config = dict(
    d_model=512,
    d_expert=32,
    activation='geglu',
    routed_scale=2.5,
    router_z_loss=0.001,
    router_noise=0.1,
    lr_router=0.000574,
    optimizer='muon_variant',
    lr=0.00149,
    seq_len=768,
)
Below are experts of layer 10 (counted from 0) of a mixture-of-experts language model. Rows are named router (the router's row for the expert), down (a neuron's output weights, with its number) and show model dimensions 128-255. Each number is 50 + 15 x the weight over its row's rms, rounded and kept within 0 to 99.
Before each expert's rows: "raises" lists some tokens whose logits its average output raises strongly, later layers aside. This comes from a sample of Wikipedia text that the model never trained on.

# expert 71
raises: "2", "1", "3", "Early", "Studio", "4"
router:43 78 63 53 35 43 46 44 36 58 70 33 41 83 37 20 89 63 54 50 71 51 49 35 28 51 41 46 57 63 77 61 57 55 58 61 59 35 37 22 59 57 50 61 74 57 26 71 45 20 30 34 57 55 74 37 36 41 64 53 47 63 28 56 54 51 56 47 69 71 37 38 59 25 50 46 18 49 58 37 30 57 36 20 52 52 53 52 57 67 33 44 51 29 40 66 50 30 60 31 44 81 10 51 49 54 34 45 68 77 57 65 68 54 50 56 49 61 51 32 77 56 47 63 35 57 61 63
down0:75 52 40 64 50 67 66 31 47 65 63 56 43 66 28 36 55 65 36 29 60 62 55 48 46 40 54 37 60 56 75 41 25 58 65 54 49 60 56 60 34 48 38 62 29 35 53 49 47 31 52 47 58 33 36 45 62 62 47 31 35 84 55 48 76 20 39 40 43 64 42 69 75 64 42 37 43 44 34 32 61 05 61 73 38 56 24 55 60 34 59 33 58 24 70 76 33 55 54 32 60 50 53 76 59 34 17 60 58 58 53 64 38 45 59 41 46 59 42 72 73 57 41 44 48 07 49 62

# expert 91
raises: "er", "ers", "ero"
router:35 65 50 63 30 43 39 19 34 53 47 49 58 48 35 28 80 30 58 48 55 80 64 21 51 34 57 34 22 65 64 69 61 54 55 34 45 45 40 42 48 72 65 53 61 41 40 66 57 28 47 51 65 56 69 49 38 57 42 46 37 43 19 61 60 63 51 44 67 57 28 38 65 37 31 28 38 65 59 64 08 51 30 46 58 37 69 40 50 73 43 28 41 38 39 76 74 36 38 44 44 72 48 50 68 37 31 35 64 51 26 62 38 50 45 39 24 71 31 51 48 48 40 32 42 48 58 59
down0:60 25 51 40 48 42 57 21 39 44 62 65 62 40 62 72 61 62 38 19 14 58 52 77 78 41 24 49 44 54 64 38 49 51 48 40 54 80 63 78 41 51 43 53 18 35 36 69 47 64 62 31 30 42 52 31 35 43 84 65 51 70 32 44 48 33 43 36 52 52 41 58 20 44 64 52 47 56 13 37 29 28 50 46 32 56 36 54 55 39 49 48 57 67 73 56 35 72 35 33 64 31 43 42 40 49 75 43 22 58 74 44 58 43 31 44 66 75 23 53 38 42 60 77 46 59 48 67

# expert 13
raises: "c", "r", "d", "1", "h", "a"
router:36 36 66 70 54 55 22 38 37 52 52 45 71 48 55 54 46 67 55 36 59 60 61 28 45 54 50 75 39 71 57 64 42 61 49 63 85 34 62 31 50 59 38 54 51 47 40 64 43 46 31 40 43 55 59 32 40 39 52 67 71 49 37 33 59 60 68 51 67 62 57 41 52 65 27 21 28 58 62 19 40 60 56 38 74 34 35 55 44 66 27 47 44 40 53 71 43 48 58 40 61 63 30 58 60 38 33 36 70 68 20 66 08 72 33 48 36 54 47 35 70 58 45 57 55 76 72 57
down0:64 80 48 32 57 27 38 68 63 39 60 55 49 46 47 58 59 32 53 76 34 66 55 44 53 68 19 51 50 82 52 58 65 59 72 29 63 34 52 50 30 72 63 55 48 35 44 20 44 57 12 63 48 85 42 39 43 48 13 65 38 69 57 77 66 50 65 57 23 42 69 55 27 54 28 53 67 76 46 49 57 30 38 23 68 67 34 56 42 51 52 48 23 74 40 31 55 64 91 33 67 56 43 65 45 66 42 25 62 32 41 71 53 51 24 42 43 45 58 47 48 57 55 66 18 41 46 54

# expert 111
raises: "itt", "ising", "ise", "ull", "harm", "he"
router:40 76 50 65 20 51 24 22 49 62 69 42 62 45 20 42 71 57 43 58 59 46 83 40 52 75 47 40 38 29 52 46 71 51 55 58 40 43 33 32 62 56 48 27 54 50 36 59 26 45 57 25 69 76 54 36 40 23 56 39 74 49 31 49 68 56 50 34 71 48 12 35 53 68 21 34 52 77 65 46 36 40 51 58 66 37 48 57 53 60 61 56 42 48 39 54 39 21 39 41 66 71 50 78 41 66 38 24 53 68 43 62 37 68 32 64 61 39 36 58 79 26 38 72 25 63 48 60
down0:33 38 43 26 57 42 57 50 64 91 58 57 44 80 72 39 36 44 65 42 60 54 67 56 40 60 43 40 26 46 34 56 55 35 65 52 36 66 42 57 53 39 36 57 45 55 55 46 44 63 66 57 28 64 48 41 35 57 32 34 39 47 50 67 45 73 30 19 60 35 75 44 77 82 44 40 36 41 37 71 57 31 42 56 40 35 29 47 57 67 40 51 50 34 41 44 40 49 67 27 27 47 73 25 34 44 43 68 47 56 45 53 46 65 61 79 33 50 67 55 54 70 51 32 48 50 59 64

# expert 103
raises: "Professional", " |", "Note", "\n", "Before", " See"
router:48 73 59 56 19 50 33 54 34 33 59 31 70 74 24 41 35 70 58 63 44 43 52 53 40 60 52 37 39 41 63 79 57 60 65 67 71 51 38 42 56 35 57 68 61 54 37 60 36 41 56 37 55 56 56 49 49 61 69 65 43 49 37 65 64 71 67 36 78 41 64 62 79 46 23 24 32 78 71 42 33 42 49 57 50 45 60 43 61 60 27 67 30 09 46 55 68 34 44 25 57 73 36 64 34 81 40 47 60 59 66 66 41 47 44 79 54 78 56 38 74 16 49 43 45 49 43 49
down0:71 11 42 42 45 61 54 34 47 70 48 69 34 35 49 51 58 24 39 55 36 58 41 81 73 17 39 69 72 55 26 68 64 54 39 40 19 44 40 67 38 53 41 75 58 67 18 62 60 57 30 74 93 47 66 31 52 63 26 31 46 45 28 40 39 67 53 32 33 41 43 41 56 44 61 49 79 64 57 51 58 37 46 53 60 70 39 30 20 46 77 33 38 64 48 47 55 45 64 57 53 52 42 55 74 50 40 63 51 38 46 70 56 54 52 63 53 47 27 51 60 54 64 54 62 25 57 34